python train.py --n_layer=13 --d_model=512 --activation="tanh_gelu" --moe_layers=[0, 1, 2, 3, 4, 5, 6, 7, 8, 9, 10, 11, 12] --normalize_top_k=false --qk_norm=true --warmup_steps=482 --schedule="wsd" --train_tokens=613600000
Below are experts of layer 10 (counted from 0) of a mixture-of-experts language model. Rows are named router (the router's row for the expert), up (a neuron's input weights, with its number), down (a neuron's output weights, with its number) and show model dimensions 384-511. Each number is 128 + 32 x the weight over its row's rms, rounded and kept within 0 to 255. Numbers have three digits each.
Before each expert's rows: "comes after" lists some tokens at least twice as common just before its tokens as in all text; "raises" lists some tokens whose logits its average output raises strongly, later layers aside. This comes from a sample of Wikipedia text that the model never trained on. Tokens count by the router's weight.

# expert 0
comes after: " ", "201", " (", "200", "199", "202"
raises: " ", " order", " addition"
router:085100221132134115170103156132135152168186176076140059171084125126099095109104125138090136044143096115111143090111170160105104141112156150110018108133108170106108176092106161100127089131134057119092151130120120136140166096112053149107133133175136204088111084130097143116112121093143213174107123141173073062102132167177092159123115163109100182204121145091165135066117091111156188050175
up0:139125121102104088129092119169184084129110149125094148168087113144103155126102096148128111106100182124137139138106117124127135121126150123112114190112128133129142123127096114132114121155096085106171163164090148211056193139111149084102116089098172097076070118090101133082103091110075120125085168095137102147069128130089120135078107115134159113154103136147099109131102166132131153142203
down0:132107126147148149153130116158114101126136146106193104160134073134072146094161154084137156102106156124043094120134129101108144154111122081151141190175103125146136160141158126167071090127152145179102115138137112143124055127098133131133039147085072084110132074153127089144129173163134155189125109155084185061110098153158119128105167090208151112140108117115169180102194184114157134171181
up1:106124165187136133132151150170119113142153162115109067131086092146121188106142123121122086205112109051147152160200114083138135170169137135153117178064125133125149117136137097148134071161091137137138090149129122139113108147104086090134141070127070213147169095113138120116074129114110125151110108094156183175106138117157154128077124111137139163173136089166101168167166127162143081074155
down1:111120115121113107120107149166113107126143092113076068086106117198197136152128132150121145151157054171126104127097070126106114121108079098129158097120125115166133090146088097188110094108139110112165124122131128146088165108150137179159149133183237117116138062126149093126108166162056097109179104117159092090129164162107145152095110141178106175086120115126118162146139110104086112108102
up2:162081124144092128103154137097107104189111159077160101112173108171123194092161170129083125160164083185103107136134106162123124116140134143111089151100140095072124065103140141139129065093105144128169143148137108122099133163058087117182154166090073154135145108127115204107128120056088146093082153044230105108119149115092137137130136161092136147120126148139070092163171113123097150093129
down2:089166120125148092139100131097141114123141139142162083129123122150103113096138066110148200139125131175115149154113068116099148132134125186200141116110108127134151115132118122089126208149150180125086133143134159121124108139194149152113122125140144110068082058162096121114119143112116187067189142158131083168140127210152128099065117092098145114144144171133147143151104174076143074152121
up3:131136147113119143125061138120219214169120181123148137091122127112127214139160086156119098204143064151151113126121092126125089097126117108160095149125082111155124140135099138231134126140119147083118153131117104070109110086099114148118155144184163146132101099129075170125175111144129144145111087140144152133125113161142218144140112133108116137057166139114137098132079132128143093089166
down3:153153022075162113103136171135094107135100141160154157099034145120176131141171142104149137145098111093093124116106076109127107144071098123106053134135187117121112073076110190170077123171139164178100154109139121181134124150115066181154149118080139146096129123131068116186137160117150104178137114132152104098117134098094084120141092121101071117103117091122165057071164080123173129150089
up4:176139129072102084133117158128117077122193158124079096139101056124147179105110088144119079140179156162142091185089145126147120131122108106131140142093105167141103161132138154121124107084166042121162178096171104122114175150081110106134105165121118150112149117156154152109123059155148093132148074132102081141088194130146109117127106147081132137093103114092113097067164147121144158135162
down4:193125150124151112155141104161169140141076144135096119156078142152143137124158182133149138131113140080138110137146158090138104130177085206121158121140134131125173093174139142188152104111143177110166120130062140162157125060100124082136122172103121156118113137123144130131067124119114120102092164161114125122128165114104132132153133139132115158127118147163174075105113113151084114152119
up5:114152142096050155089128189099066160117129130137113111056187067156155151134181076125051077106155077158185163114161157096073081113129151142135083123107140152111138103121122127116156110145099139116133130109114129116077116179051118136111140134129137136086149158101110119128149121091132146169151104097161110101162121112074115091102135150116169170139162116096177133114120099157137116102095
down5:077147119156087106169157112093068131120105144105155133151067155113150135140126133099058106140081094103176117158155119176102105136123182140121127160117128061094146152124142146105139128139133181098102099086141133092135188101107110112141140155125185128138100185146152131145104099134100158116125092162129123114140162154166100139139140084122144147140162093095172103146114107069093074125150
up6:133147056159169159094132075154134181226180135090136058083126195109174104132141140158078097127166102155092086101124181117109160104117176115118114132061074109095109086167147146115127172182065144139087113101184139100131210187140133115102115092129116130095170146117056151119100134133061109094115114119155080177132163098181137052145107128022139121153091135157070139107198089147150122120171
down6:152144107084130159137110109109163131152130122128105165176134118140088080165180075112133132134130119078175098124137040133175158102158122101151137156145146142129101115151126147150197139200079080143138167186138126087111123066169149158112107121141097144086089140100148136128179193098117146149096082187128161140127082150155117113106109108106075096180162070137073189162143145159153089189098
up7:141135123130145165118112128170108123123229177090109100141069102105135083129124121176106163135169087159150187161076129127073108106135115145140112083080122128105155063175121158139120186095113149077102105138092128138076157119109135114140153091172137140139130103126082112111136167109046137127113101136159163142129087146124075138145140101159113068124131201138127164079155117164050172145149
down7:080085115171111166110132123153139141169116110139078136146120131121146061135108209145148037168153087192194118120096141097160148118120173158122110120110100128156097133119158137114161142106105156154113097138105098117077134094178159100099081126146157066141085090155114121192126154110161076115121072150080109110134100080097147159134136088113113123107148056080147126139112114133120133142155
up8:106078105145139123175128113151149131094099117127151152124107145108132139107135187147118103144140120155101144197131023137074144105107150106129177043137167089118085158149141108143171136089174145061155165162119140088143151074141076153111118116165171106084176154141116135153108118072107133150094082104174110126146151225145108152106110094147117126107133203114174113135071131121118110167098
down8:125130149127121172127128138171053165094159161088082164095125116122022130151112122096074098121091070167166143186131119148096118152123135164105085141156104139171134143106161132140155095109106145161125116094114107136167134128166154178166180125131174095149113127129138194153128197121087140071140122180110127110115111172134121119121137124177141146139132114169139094105134155123142091176168
up9:121101131103092147112138166074126170185181154127108112055117127113155151145156152139046132094130144177148172107114171060147089118140128148165141070181085147151139148146165115113153082115153126126076075108129122092131149122176129178124091072107096147137174117162130113123157154158162113128165147134132113133111150082125091118130127107084143042159143153111144112122106124159121135131110
down9:118163172180141113139102186092165151169117142127078150145140148127224106129069153167122122103111062128124108061144154177204095142194090145104092128147081145161132154146143120131149143068161124130093112165144095103147181131107084129116178193125189107131159146095084161096108104197111161084071102151116103082148127188111100130134081149147087167141150083091084139115119159132071121130152
up10:105130116170133149107146137227100132143088161144118142112136128138170127117136069147108131143153130118151103133144113136081067102081176043158100075083123105110127148025140139115113141107120116167120101081145186120199135223142104139125081124138163112122130193117101144080166083109185130120084136140133099123131206120093156129120096134102120157205092112089088136186163153119142091078183
down10:144131146108108163084129146144154122115122115107143065131130109164094181120120197168129200161148191186146107200148150137171201143146093113129142117119136126138097151141170141199125121116130116074157086107101115141100171081157086126162185141096123164139173136178141114135114114106130175102082167090183103081098114122126118153192160145152109125085154123150117134155065140110109117169093
up11:182133146143151171128118107089186158152097127139172084171182138151204109156111085155135148154184099125122125126144097139122058110185124099147094107094189123140131153133122105119105118134116157173158166153118172098103188134156149082147118157159146093148125157128079145100114124113139112137104104138090132116130147096150174186173121147143150136158154123161135061158118153058098103064088
down11:118121106172108125157134097162161123083126109125101158117167089135145098128096143150104131167151105154122142100117110137072119138089195142088211079107178115146131126081155144142132151134199156117103199151107143158082172134135105122138136161098152146115163130128130134170104143126126124151150155125076094109102056119159124158080156102153134173142107132178115107111169130151125126133128
up12:113122155131102080138109192154165143131198129093174100065108069177123184122177099157123105170112124127108134136057103098084134149169127143164134111107103085079123127110101174158124099153087167128163167166105146048173130165091155135194158106133106137129149211114129068093150176123140126158105131121169087113143134114076091070184133129133145137146102089114155128121141154127120131113100
down12:111152120150165107087057123118187123142085162155126093181037132109151145157074132127094158165091154130178123153117130163176176167120151152107161119123111066145127104159089161162160173156146150131179183107126091156085125072195078038121115192106136176163115077136116135132071172105127099151098100182171134131109071162101140123090100036227188145078127122115090132133104074083103105129114
up13:101145129121132124124092137077119144143086109082113124145088129172151112135149152165135127125119143156122143173079153056100109039103162113138134110134110083147189079165181144137163087081155158094144160124138111116117192178130097146126120149152210148149120114143149167122148136100122132184151124146147146123126126118127161050160095153082124157135086080134128148132095120164142082162044
down13:109143146105122151145115134105140081222141116128098162090129115085113138120097169098146120155199142185155143095152147096118128101148112070212223169088153131160119156082144162173119165174129080124128111155093116146100084065121077080071123100144121097122120123152156092102107136191104152135101141094110147085129102143132103145168165145168139155101149170070127064168094141174081139126155
up14:151103161119118166158120195125090097126178132139063118157138139093182072177160143079116119116189138153116102143095146126104115114076111133090095143143119137131050116127126156108171144169132115075127089146134166118117104100080134105125107115152079161082146132093096118072125117089123090100107098072096111144128124105106044134111122054088151119085141088162133138063078101213143091157188
down14:113148145064117098129190137117083152173127113096129147158155115166189160128104147118121084094140150109171124111120117150116129125133177107120128148110093145099068130152163098114148137087125193124118167141127120154132206082141166126108102127103139116133137171118145115172137159136120103117080087097120105126145074116070130138166150120119137139090127187161111097176097089140196123109111
up15:140163081079129139121155137144102119225194069121162133062089161107164134153188114135116074147069124142129126159101156145116176125135100123102144156118122120122112117110110081131201161095163110126144158121167090082147143156184150134102142160122124131131120177088174129090147136141074147152065098119121093098089115164187105135156147143050183097145140132104151102133120139070114100071184
down15:150136063092142123050083146183102191136140066070165083098125175170110127105087203140121095104121179091111131126148180135091121078212125173149121066123090145152143101151138116134117084111178163116136113125179080065139145131136135160154136123170137147202139138117130117089144117108188161121093124134108101114092090127124103199091143163091164118130138079112118072108110098129148111167150
up16:143156150106145162095123143189149105141156086191144113104070141134176149146124134163096146116128113154133133143118137195090150115137143158095126135171126164175152055110091112136196084129139160092118141115173134202110132172149149137106134155140189102173174152085122127155144115120098127122138080184171141169129132160131185078143098096142147070121110113151177103040162124100095122095091
down16:120077113109167103139151149136108094151136119075154138154098184102138112040082176179118098164173095094105123110157175064115084114114158156141160135211138148169177129111170110159144138123148133107111089104112099074144152124107121117128070144137192134171178163139120111031108153069166150077136109100144113155080129164111047205127166140167120195165151151103138122122107142135046170176147

# expert 4
comes after: " |\n", " |", " ", "0", "1", "2"
raises: " ", " —", " -", " −", " –", " —;"
router:088132134132141134068103137065150197147143174098107156093069139087179075163131119147085132098124094090100116097121182171146098100099125081175097126152107140160099142053126147117173170131143054120065117131177104149139150096152105134104085169116050125117123140127151156162151078155149159123085157092103083112146156155159082116120204166126157081154055185103134065072136109084164133136110
up0:158177145108149139126069134205141117090115149130152129141129156151164132106142115157097080175136141227116161118133119159093108166101131104137157085119134129107176110096122164179079092055169068161111125174142166107130110129135127093119166121162137129066075078085077072122121146108123112159173185080116133107128115190143195150082162115137148119148140176115133095105146146180086144130139
down0:161067098126108121134153084145114134113089075096141160091073097134142112106120167153144131151159178173170209142085150198148097157095131100154166153109112139150120113149136111105149107103184142116157129156108146111172141146135145195107109069083202145168111145123099105076087151157113122106115180158076081105135121123134093111137147091142083157155188115184116138184117104107127110132186
up1:128083102168123099118116134090078131097138177122139085129066154134197108153115150119118129091148156147086112101114102124072149186137069142078103100075173138103118111113061130053042117105131088113107138141156121153129150097142106089116116091111155182120192088050120121091134066180128059071102139060084118170145133069155117125139153143111167154146142060072165139089185134162090211106140
down1:159164147181118099165123111182113107127057123117171138129126088113124118088087103139095132152146146120181108130141096143210137113069136122155105165106093125113106154135148131098119111131109171139136149090086085097109095098117136129147171128141136091150124075182128094153092166193127154153174130159174108150124087139108126190087107102107139123124136102162133071190097178137127115129139
up2:127188116108088143128182110125155144125195169097094101107190107118142116162093110109140127178053110166171134103101163142147148132183146102131101079139149123140145054127132126178159123080170129132099158072134202127116174149126134134059139096154168120115088136111135118139234089121151182096129142138153088040073119113150125070121105194082139134087090124155113127074136084093165131138215
down2:183105101142170146123153145089103146103125121121096147103154139137132138192115141124108186128098128143155140116071164087113093138170141083122132099087154156167098164111095169109111145144163059130166118067105073173146131161170124137136103144128162101140164127114133089124103180162111162111098123073132135144155105111120092090166135116124120194189153139146160098095162114089134103130126
up3:118187180179134104126067146125151107121119078185195118142132130127151134151101150166084072111129157168099160116121165157113148141148069070196154132066108106121120114109154139116096125113144124080120126143117100140129178107130084121143127150144180117128127146119124126127110149047088151201112203138148102082165138144155162155097091118178139195140119142090105090102097139132144110158148
down3:103135108098176174150118115171103130112098117165150188138165134112101130130117165111093152109150138195154101120148118109078168185106121138133152126100197154113188143170130150157113118107120139122134138120177098121117103124109127091105114115147204140138134116120147161086150138132095141120136127125146117124110123092102101130136104109152064114134135213112124113124153112126151129148101
up4:103108133160081110138140108148180123098058107120122169167114130145086118136139121114103120111101092141161121107134133095135113128117170125162147109164140179132148141129138152077125150140107133121087123135148134152077111104061114142105087128133151136123142137128134187154146062079169126080146119139109224105086146147088096127193091147079086106054111063085151133066135189140126165141104
down4:155142184104135092094090140077145179110141106175152095134090167086107181131148070088147117143151144112119106170168060149085097119150085130078185158153129111084076122165146153133125158079123128093162131125151198151088157142159164132159108105104163075168102135125130101125153073136101184124164127144197086140109109136085116168130126138146134099103086080130086105144089146146100173078147
up5:121080115106149119125119148145145155219222139153114144078131159142111165130204191152088141185122202136101139153168192127127153123107120100131117067130085081108140118111159114200070163112158103092175089133126117120152124110089156171161130138095107125078094172127114145110139168163193097167093174070122133081138147115152134117155110207093148130168068149168155096176113136149147155121138
down5:080163127140102106138080148173121192090143137152151143164162064154083159147098100126143122107118153133126071195114115128161143172154118114112198102146164146147088186143121153097089129098127082057216147118126111135121092139131127132144123129184106120169129133116134095136097202119134110067125133142145115123169105073118138102049128130135104132113113091170163183081143122131126094120142
up6:129127083118147204116130092148173137157160087087100065106089156120185116144123185158052130154125159184140132137115138122156131142153157106125163139126147123138183086123136149182168141074098078096052101137162094082127194082119102169124129119156117141102102123127096137128144091140111105139118140133179156085129087132214153117134141130138104158180110133179140096116086131053084116062158
down6:104147150153069097137169100118119118099076139161182173115163122073084103138113155160140151179120127112148100120131131150143122106134103089148127174081108088151132139112097115124090102107117104174116074111144141106139114116177157107135056136082124129075147139140172094174093123124134098159097152062086180114139094100083113169138200130082144133116124125086170082069153073151150117151117
up7:172158102121145196133159154172108150182128086110143112140090158193124147143148208120133122103125099208143124125123182145179158158165122093145125190162121125138149152088091125140141101052069143169175112173124099105121169109125126145176112120173073190110133155140146171082125117140196110127082134096105115104152109180137219148123133080106120096102093118091156099067100165141197123044128
down7:093090109101135092142112134126130176164064112147183136094091094179183119108128125132170160120104117064084135150179118172078112131112085084115195079201144100128157113075091121165121085148145198114131134078143150173129111157189171125162136157119105091169134161132094114149135107149108139129118134095153051107127167083127161148123132113129134113144104126129151100125158124142096109150144
up8:122055191129133150150128101144140140153167146118104176090109098143162121123121086118105146140155088166118095131132150084149154157140088135176147080143125198110110130097105113106133139149158065133110129120157138130138099111097122139111135064138129120107130078108126121103164175137139168122170105095192146133083185190147143102115122117154141116089088150107187182102122107135151080077164
down8:147198134139114094086163110162136112141092092126098117195148159131136127160123111162146161154131084164113158132097130171096105093126097077134122152127149178098106109152113084153106084173098104177150180121092125140138129042189157121135122115116124102111151082180120138140114150141175143156155157146162168148136126125098111174105122099089040179167127152077083163156162123131140146137159
up9:072117140098117054162135168179127117093147200079056115085154143134119113124108073111108086127110102102126134192114109158104117106107132098119155097148133107152167098046111198175157115115198122119155166115130141118112154177128097132098151138175140117121166163088069102106125079131065128148074140125106149155101145201118144103158136068104160131140149128123160138135127062134107137121124
down9:160085136102125111140177119111078138181144098171060130186129074147137150141120152115118144132100096116149072089195127121131112162112149123149166104131169132088143141069138114109130125115141143163109140140162111130169116117149116106136125102171150122143098203168210082149161142151123130104170173128119147129127171134084148076157166098164131160182124122157110142112101151131099129124175
up10:048143157118071083129153139130159127107107152108164144184119094064108136090150132135055115143168129078173133133120091101132176110097145109124138028121156131055109160131110141129127142077064157115102099126081113111113106083115134091148080119127124157126137081108085137149171110130170123157159149175102135116102151131096116150121131096144174162115111138039171130138155097133155183127153
down10:146086111118144168104101104191108095130100137182159161155142124116142087101108145179090146125190095121144177085138143118117117131183142181139130151095176127120118116130117120097152083078074124128159105173126217119145150118101150074061112146145145093088114136092140109099097163127098102124165158114107151119134080147154085123095111132078087113148171103145113111148130051159135135102169
up11:071159096119146171126155137161151159172139164087070155108086135141210155129158146098114119160105163159107129100042163128080104150117092118133139099142116119162127093113105072166144096147114136099134135112179098150190122105123149088124070130132084104113205182079149165103155122071110182102137109141152140132111141149107135127146085113128200144054150163153129078096157141165200107092108
down11:125133087169104166087189145078152084115102136148085109127126110103077133167139139207119111126150164132171103101120113138125116204137135164097136088106126114080152178162137145170180121123117146157098077097125139116142137151114115083123095130205145104200090129181060165116143168182125155073125117101123150130151155121126100090084173123124133114147121101064152153105109129069140110130122
up12:127132104110129136118198125110128101184131134163051076114125180129150151097127143084110111080117137128123138118132107062171151098120117122130115097128162117141083145068215124117114100080170156035137156141179097134112199150110092125124129165143129109133159127080179174119128141134129139147111074142103105137159101167115102081113113145087142173193125124094140094141091148118072082154124
down12:095111117163102105133190112116119135162136189112148117142085140146135164191137100114107132138163119101137086146097141150123102137084066092144162147127140108160139133111099111143149148071055114174105060078129210144114095145128137060128107184080138144157142127181111133100081171097164092104068147179113141124089131075103086127114198143177146127139104132134107124098174160141106110162135
up13:040132134119161174120132100157135087162134087193144105087079114155152108122116186195116135108097141112082114117092153120134116136157097113123141181081151123121106102134136130108139132151098112116136095101145162103120211158148151104143105156146102166087177127146156084156192142156113135120080166143127157169120108189187123093129108124114155135145137107070145059111085157110149134139088
down13:100119154129133142103183090098085123118097152148155149097128152111141134144138132134092145137158124180099168138095113127094174157122133166191114129138143154067134133058212112105133200141140116161114115116108099085123176143085075112120087160108201159151153137103083158151153152104147128136090183115140091114122182115125098103153153098179109171118104163088077102117163154140080137149112
up14:121152132142140122196094135142179216161143108156113094108158193150112154089143123118123100093135091155090125157185122094149134099094115093095127182092052150091159113121099113124110136119118151085192181124104188178093104086100102122095161158141136121117122142143116130135142099100079095078048087150173167172169194150115153131212137121169130106103101113155080107108132168165133112094141
down14:068124115141155034110094103113114102141243154150120164123102128124161172139084115104164132158183054074090135137131132130156086142145168121138203131116114164137041109106170117081139134151097177152194107097112200172098145125143088144090131121124140162120121173150102172096112102127102155115131161156102178145080051079075096167070109107119147113097133162156151123108137100154098175132151
up15:123111168085114068146170115101189138183144100114057157111105138132186087095128157146113114099157072163049146145161119151077122116112111099091082119130198137125113162199120108129140191079090146063186163055183110116168155118205083140134118150129163108083168129132138121128109084170137110117114130097120115160087168112091152104216127105122134153146107105120075155066148088158138132148165
down15:057156202098112055127109122145123161157145134056153150149095122156130107142150083082057110144128138171056123085146195101122174055072125085136165159081125140150141152083141105113130109119092144126091090144128155175099117146096125202164070131119083154137088141162187127085162159086098143124081154132082112088108153161165161192102097118142147153128122122153145165072151146116146156110146
up16:100155129085130146159094137044152133117155201095107152121122070164103092128137115143123083128116109155147106173123179127108111125144100111192161118123164113145105061099084163136088138143154127182144114108145203110116134139175140117124117163145089131106120108144132182138165118089148146077086161146088112118086177175089115099113140156098091102133157135110109108072179106141098094150172
down16:129105123152092114072082173127188125130116119150089128120168093142144127161143161119149158118219169093157172110156119115158142101131164104089139105167057103148196199141080152156175106099082166122130151079151079118152086117094170071156156134147106108153118123107127122163160096133192097107154102060115087159114116114120172158184124087181108093164098098135119140086096163090074157130143

# expert 7
comes after: " ", " in", "|", "201", "–", "In"
raises: "===", "201", "==", "202", "199", "The"
router:083126171142077163148133186168156128176117074151086216137145152128122156095161138130091127105156125174134180176089085112125082032116099083076040125116183142100175108069119152143156154165108106090151156141163141135150197037134137126165162137113157113118168160105164136111144147136125128119148140156172107097105101175144095134187102142208153162125105169082137152117131084074092120119117
up0:066125164141091098143087146124158124116103187091102108085117148106130123111133134096094153120114144132176130160124161137096143109113100101154111213172085077150123192225155132106110104131166118172119084185141125131076140103122174108179121095195078097080141086105106151045160139181081128144141171113112175154193107199071164077150122160072167140137127100113136101087122098091123098127122
down0:117161169158101114121167093080144144151166182081071131109178138161144074065174137084110146084086136149170221072201160147112113166141118083073181175123127141104124147104142095061160114127114090133084144123136084143184113152143146126105136125096147163117118069048124155112198118085153145091069182154132101092106114092164105106167115121112167096151096109124106161114149145126140095133127
up1:080109149098127141131097194156115193111128113110133116088069159185125145108133142086066149162076143154083169094206111155143116147110111095106164112120082150107142165151127104116182139105168085103142156109159160159116099088156171150168154094143132194108099145131103112176155186164168100084118127142111175122164131104147136121159120141132151115117086098153128136057098166110133123101148
down1:115128154136122186120182079098180136115149155089107143148133082108079144127172119140169177123142093144086124139120133150084129140100071085177126135145132118108075139121155126088138128147145163096090100187123127107132095134143143167138100122137168150120116097137119112117110112145143160186154103134083130153084131172141132178090170155117153085169129109062087087161131195137193126201147
up2:092133144065151118116109146149147172080168118101158086157160121085134107136116164133150148088149116124133149144128145171109208112102163131118120075113192108120109129145108155128119133151080122149098173138125179084125118114139113111135158091097080102088124056120127150111123105098108190062144113152184144116122127206126122152107120126090144116095133152142096128093104116134165173099093
down2:124122163113148137137017116119090127140138190178128146062094098106114106092102090167161122135179107150219153105150120123110085138042096127145171130155159173160088083109092105120142166121206061121092137138140148099147120127112147136091104089073163099065139103133140111141141171122068184151124085125161103094112116133160110142087158042086133149142154186130137187115144096147148135139125
up3:122083154145079163167210138170118163095129108191082163090147148164136135147116156138129132134187120113096161092074126158109117094100208085195139162123132139131124101087114123076122106165138111135166126137123135175113098075122114100177115094108081162153206115042133149107138123158112167082131151113132097226106110151137102083143093096112090094120139194103112090175120111119128127136061
down3:201134091135077215131130106140094128158150112147137138137131155127095146144154113101137130163142130117134106122138167152206128109197144155151101081140121080118114114135108101100179097130118125148157163077199105091131117110117150166118122119097094099164141109100110143100143089120173163091060140111111102168154098096135135129085135091117126181162117152106090131138164131151112116254127
up4:094152133188126133153128147154187159123121158151082109167075145203134136083176167094124107110122081119143140085116152114111107152112160106131088132149086147132149177162187150142124079080107152118104155140123100160140137123090143118145161148182124113178157154096102165160081161114160127088166121164204106164133087139130161151192101175138131116149084157113147106181118072126122132074141
down4:092106122131150178156126108172102114109081150140140126142114110102103137122081112094207118113152120148056121116084105141146093169112140138183102121095127155095160147059154184147130154133106183154133084133093111067113071135202133108118186063132163145144110128130160135162095124098143092061111210160131160127128098087102157171065124108119144102114108146083174129183171138158123111233141
up5:147099082118087172101162181073123165118070144141075142162076132100150127153168127083074057155127124130137156186082107112114122169129179158140122137050132114126158143142161111076176138139154139131146137129101146126126139158157165092125122125117160106136152228140091121071143143099130122117116101194168075132128131175139177123096118119102067109087187128128076117149091140129157150112171
down5:078135143111122129127134111113180109169145124067128180125154172171101141095115173129147075145142130156133124138191057122090108149097119155195065125136117218155188081171129106122120122078180136099122177132075043191153149124109100167113188129097147133142132121160070124143136149219172140132199102150117097130154088119078134142144140097114159076108159150104108123145113146155158125131135
up6:079149096101140118176161101170167112119126117130096114140038124052129086115121065179052126129098148152143119103066138115134160140171171148156093075103144130128125152105158126114124108130154139138120157096118120126112143098120092126160087078167125126077118146128056144089126093099159124128051153173093148141122202181185048058123143162125127096100119109071116169131080093137161082171099
down6:141162098103131124110105123103138174097136110209164147188129141096107154097156130130129170125162194119162140105110028122128126168123160102081076094170120095121153116106126111150103134084124204122117163199152137136153100095155118154140162163097135168118150126115117099111106147153093099101088151093119133114131103139092137149106120088081170105070151127098125113124120093167116143153165
up7:140118159127081106154149100166172147122117151137170133168128105178093124119185177048107079195162142084123200157122131127136157066025092155109127095128128110164189161133114137081077135081101122076112107117115078117104155090124154116135140127161126122099159120156100083130140138060150169111150120094112076128136159153048146095084116126173153172097151135082174109093172081117157167127083
down7:110094141121164124094169130115099053090128143199154094144168124129116071104089074101183125079077101108087114128108079107073068157075145074108115150066165151164148122152117174218117118061158139146102118142100167121091114199149162095098127180118145126164117151094067136133139136119223190113183144134188142146070079083093121129119124168147127110182040096111168152195129113060126143116149
up8:142104103114104159147107146128173153113131108129082096086130105128085145147189067122052137150151137092116111162132066123096165127161179107166145169163110195192034150106108120160152100114113104082089187113147146084182121142176103164150098098169139082114074137178095129107198097164070105126104132106173073195105146112138112100095118124114109138139176179106081081119131079186120092101146
down8:094110118157148131162123140135158164140138083109092116155125130096124185129161139183157159142128108119128074124172116147116087108112089122088088123134135161083111150169089080179149123105093118156111157136184174046125104158111148099145125122119106083131076132183072085145155106178124123128126095129133134137158131128094135123158074175114141152138193060128188082115119117154098113081098
up9:092126136162106142154120158125139155119130125120149130070169142156108143157099134115100117079138197108137142091165132123106146169142115108139106103107120139057137190190153133143128087060160146175090117149202106081112227078157127145146138100138141135023153111153175129065117105076140138152077153148106122114154167198106106120143121179076104129181098131125142070148108109104099057162139
down9:186146138109115093125199164164110175086107148127139115141144121168109113117079194064066138155096156081123169137210111095087100157143184129135096110136101134086117187127138128122150050143096113084108130146177141092113156111154132142104057196125156064138134087088136123169127153139167157157138140177145150112133172126149112079134100149103096128176111148140156120165126153153120097133116
up10:084134137095103110079135187171147154109127166079125161151112126128116153166180110129098102090178137087092159138130111105060061109154093138098111115168124100146096127108147125118132119101110151075105120075129161130185144142115124096140141091161141143129055100145108153150091102116184114168140161104112163162112130093080113143118092221132052159168125113134159181091082123033114179128085
down10:149144135178091082089112087118150058105192106113125146171151166164123066147116119179088119150113106174138123108132170135085150135156148121134132098139072142108088135170156173085095098120159131137098059135145151134160097159145096132095137113115159105149099111138059090081186110062130231153072131122160162169194084128129145172155162109153062135097182154154091121123102135100128067124129
up11:054093093056133157134107190150123156152113134170141140050128147111123158161106127137101089143068116127150110079128160141126121180125120196100123132115117088089102121168146100120101085116125080111128096108137091128130112137204110164145093140195146154116196119093087159146096148048054120127097078156133097136132111158065084100178052112083206121164108163125181079146122111136137107092103
down11:143122127151083165126125150136085112077152150092136126088125163121126096151118091103090132159148087066142135174104134098159108125091146088103131112131133084120170150105093128105111114157082026151169100062111149091112138164140094092157108152150129108167178129139176182163140133140100180121089183152118155079209218089168124174097142132151206123166118136123155074178159124094116112077113
up12:092149215159103114110127135159107140088102140136097120097137141124117068132058129149095119121124071131076154114144131154106157138137104151133110095144110202108136137144050126125131159134144111126055165111113179157112064042142141152103096073180126147098134090126115093116128140128123145144156125123146182141114111123102102151187083190131116100085104167095132159059136180139131155118074
down12:097140104157097102193032110126104091076099138118078149110151111146187060096150188106168155123120162112121134125134118101138126136072092108142178131115153154113104144141141119123099177123138151131092106031181094159131090191104161112097093123127085100157119107126191122144130158089190126165196091186107098121161129111164130169120121130152136119139132097133111127082152076128154178124167
up13:145112124129167130142164085179099130158115149113106120122108146201122131158202110068129113137145102160147166139145156131111175138151166099148090171170140148092142132131093159174161109081084111120053186135142072160177091155115193132148145156165115137106096151104098096090130103153099094175102110130169099154111168086135123117128135086164129113139098145059109114166195150171122149162149
down13:173151194118171128086091057094182117115120130111086130144175147095124113063091139182098161113180184114144134093110131124110104168148121162158159120104130160147099135116113066133148167126128132112154040119092158107143092120151100120214106159122159085100138115196134129114106138102117194069147105134104128144186103111120112125068156125099146128137085133147119092120081127146152095118128
up14:081104127147113106138160187139106101137183120057130118068123149121166144154105072143146101121149121062133144112101140086073176138191089080112116137169124141144126117072153116124160128081095100121086142153141103119124151073139207117130113110125039109127174103200125117105142132123168170094161149138142118067115073104155080146153115162207117090139094206118150136099092176131118111106086
down14:090066139104116088103057073155158032110144131178134101097149093124115120179128116103101102145117116138105137150155110105047137138090104130155179092113153154110111162147137161135103118156129138122114121133129166062080120143214128053140068139125073099073093136131084124109105140077143124118100129084134157145132148126096125096121126119078173151088143119196174148097137164153140091108168
up15:129070144145115152118166117128092107160140203129050150173126192129149083138163145099082066067136131133088171115149128185128121119154210121118093153150087155088217148084115147109130082134145113117133139130158184128173113164094143150160157121141099155153188157129082180136197128105129141094064121158137109148168124155190170129190122151136124165137085110096113084138124132083177167138110
down15:128110158137171134150147072144112127174129112128110116125117114131048091129105080125158161086158081124170079146160116084106137111171150153174121146162078155080144114171116105094154184102132114148087081073113132133104129183109120093107101137125170088160081089131185081119114127135154102094064129108134188113101065119160096167127102143185079179153042125155146144066087119138125105102108
up16:133141127168009189115116165117108120130143118114102125116142136093138137075120098105081153109119134071122135117111169202128126113141188093141145122080133197128184142110134176109101110086128077122132151123085150135112130162126205128154118121138176100042116117151108115110089131099113084121123168121087163130084133125122097133108161113061072066149152151165098137112118156101119141162136
down16:114186121099110167139104079112085121112172129090093109132120146134168151168160131139125144159172105127106104127123112143114146135145115171161106134192081158111137118181137106110162104081111091136140102087154141150048124098159115161123143129119119120124087148177127124105073122077129126123124162195136161078127137140150108126143085149094151150106138166122102169091105100144125130147120